{
  "d_model": 96,
  "router_score": "softmax",
  "normalize_top_k": false,
  "balance_loss": 0.000583,
  "vocab_size": 16384,
  "steps": 7105
}
Below are experts of layer 6 (counted from 0) of a mixture-of-experts language model. Rows are named router (the router's row for the expert), gate (a neuron's input weights, with its number), up (a neuron's input weights, with its number) and show model dimensions 0-95. Each number is 128 + 24 x the weight over its row's rms, rounded and kept within 0 to 255. Numbers have three digits each.
After each expert's rows: "gets" lists some tokens that make up at least twice as much of what it gets as of all text. This comes from a sample of Wikipedia text that the model never trained on. Tokens count by the router's weight.

# expert 25
router:123132140129154148097139091086120108118104101136157134112188129090149184114146111178122166119120137116098148102125109113123119136096078182153136112144095139118137147137089123149127113125117166141127137136074144126166098131147118124104161138161146123116143121154114097095146101126175099121
gate0:132127088133139113106131186123114137155116158088175098139110148159121105106113112149114151135122119133176190081103157103175118147128089119120148114114137126122092165114109112131149124159114129137138169115174097127133159137128128103115118164166141146123112108179084109149112123123125135149
up0:137154145119095103141122140128136149132088137123101111143157101079126143142086116144170157088069129129134139126156139132096116111135094139138089090064124132082154132113144112113134121126127165128106130128083123141079139122126140131118114097143139127141144131134201142118161155158123101168
gets: " |", " 0", " ", ";", " 0;", " 1"

# expert 15
router:123127138142124121106106133134160109127102130120136159095174168137129126109127094137144165130142133140130103033154139090145132110108115127120149092124122108137124150131142149138131088120080126131131133114093155129170091142150132111104128128134128115060119120148165137070186119126138105149
gate0:150099122128143103134109104113103105156158136121194125143148151110124163143101094097135070082187142146131132152118141176173126142117143095088136137154152127117082124146127152143110150113138063128132138115102141128120098143142132113111134149153117112117118142130101099123167092159113131117
up0:114159153123170124132103095154149107156139152111129106107121116089165150118129131145150154158132110116116150066099066150115126102129162129113124114093158125141167128127107126140170119083121118136123139076146096100162128155152124151115174125178123127139138113116144159129109148130076104129
gets: " |", "-", "|", "\n ", "===", "=="

# expert 29
router:164159152128144150096134106137127094134098137108150121113125137158126129131141114156139149101139182137104130105145108120117154106106098100144165096175135126110124133113135131144122100167104198152133136140078150102138116178109176082126138136153144131082095098178142122123120145102116124120
gate0:153129139138123139117116130107092076112121113137142118118081143128087112131104086133126115098124148177125124116117079123179077138094116076148147164148120150127158194108097094126151144175119138116101138166102107129164126123145117123136091157116114124126149145117131117136140143150143154162
up0:122111092133096179127115116126085134152105172124127086120146109102143143080135145113133164123113128169158130165153071103182141132127135135129144130109103150137088166175115162119140115116159142123149119130113153108144112117125116123173130074128147153106156157136164115143143137154119161110
gets: ",", "s,", "e,", " and", "),", "a,"

# expert 14
router:156151136123112156075123105144111121152142105115148117123115131141156145135158113171128129125139143099124137072142123108121146140132139112141171120166103109129127155124113150134113098147111175164138104145074131116174100163121165110095073176144131114117132089164141158131154119097167097137
gate0:101152147115114109111182127097137113160127141156106104144131125137117131123164120100151131125166109144127097097123101088104134143123146118106154172204096114141095100151100133131135090134119091165132156123134121156099127147170122116170155139162150117122136124113141137191169119099116120143
up0:150097087141126188141113128127129135074117135064096131089126129093140109130150089145119118143133109119106106139157139131108145165141138086153093152075175128129153116128093146143144106105118151105124128113116183124145082136096132109137121116113105122092152146090109117128096141155139144124
gets: " and", " or", " but", " &", " to", ","

# expert 4
router:147137158109112149107165126093131091148113089126146172139101134103133155099129120153154148115160171129126137087134110093127126107104095120166144108170125116131145152104136115105146120129129136140154150122072139123179133168121134094102135143126163118064146108153141078081114143106113132130
gate0:099080092106095160121109152123105162125173159104115143109128097145114136195138138135171114172117097132116141114165120098128171138132145123140157103119152113138148129144106131139145160139097127151130157172161099130116102094152108134135076121162127129093100103128148100152126122147119092107
up0:169130128101165100128134144137147102126127152136063111162165160127103112154144161139117111092134158117101151111113170104148106110158101116122115081131134168104111113128164098139094119119147150136156132148102141143177098170087124081113139132117136137119119159119081130142128112099094142131
gets: "s", "ers", "es", "ies", "ings", "ations"

# expert 8
router:133158122128143189135117138109134124160111087149137156140111130124168140141120089192152131123198162165123117138160113111147123134115139148157156146148119156130146196152101152081131118126120161137139133157118129105127136173129112120135122141099154126071114105154117154101136144119145144130
gate0:137144154122124133152161117137140147145115122100092183114115152136110128136136133127161130166134168148153137108132151122140087137108123134126113107078108175108133165152136112102149137097070129141104181151113149145121097103108073192088129163156131089139131122148118139154120153115124108141
up0:130160160088165097126137080118178126096160157107157158128090108126103108103162119111092125150092147134132145124151105095172153128137150143143100122095129157138125126144166144164134123130110164150148148141145142195127140132147095167124151137131113113164118146157124149137142098134107088137
gets: "ing", "s", "ed", "er", "al", "y"

# expert 33
router:165137167158113164126095156122124115148082110119132129113152138130167158145134121141141099125173168126087127138168149104133110150136129158129164117166160129089149161165116164103146100135092169120077082141134132131153147175135114122132115173103163131124125131142109106101153138112128138138
gate0:089146151123094160173050116135104096121142128136125154127105133121141107170100120156142124117127167125150146133118145177144107165132123103137152112122161145165108174153091129111140116165107148156150130094158100161117155144094141143099133111114144104090139144164163106140154117127118120129
up0:144094108160179121120200152120132150136141095118158090102147155129140089133175096114115144152137099153095082142139122114098156122160135149127116087131118148101123114081130123160139130137103124121119089182124113115121099171130117111148116158139148145138129132143099164104130163150107127119
gets: "ar", "b", "or", "er", "on", "an"

# expert 44
router:146151146126155140128107113076115115120076116143125139103202138131132151128147117173125142122151130115125178097157104127126124135104107125138173105144083137119118136110107123137131122108112189144106090140100182120144089139135125112095151134142159121084139098138106109105146113105168106158
gate0:131126149100108146113128091108165152130103167117140136146189111132151145132155106133128119110116160156153111173098098068135136098157083149116127096143153140130128116113153143132099128184145124144165142130118193133114171098097171121108119150138110139130121148126129149129148112138124108081
up0:073106103139172114141100149134150109158163075104125103105121169139168145166113147110095151139133093128090123140138124176109138101094111137118134112117166108139142114146138112159141110137106107106140109128119104107161096171162095157144151103087110147086135131117147136128111138166096143121
gets: " |", " ", ";", ")", " –", " /"

# expert 28
router:145137118114120161139088141147152126166134139132155143124145146099160199118121144108142184124141143143102111119154110151127116137097111148122154102150113117115159180137117186093162109141136133154131102134115147082163113179116150123103119176118116132146105103123139099131129176121169124144
gate0:134094109130170155106156146132114112101120138130151098145100121135144143148141097133142154136096132094101111113156105127111166167101169119118144071140151165158117145127164091154139148122138134112142110113128125133154088147104106161082148125139104138128121174095111153099151139159180097169
up0:133151097101098090133152151114137133100098113084153138121162123129159144100154128115147117112139121107104167177112127163123105131095113136083106122154151090145140122106132136129144152188095100134135127132162098098107125118139135164139138125124100126132124181142145138143143048153121128083
gets: "p", "c", "th", "l", "t", "m"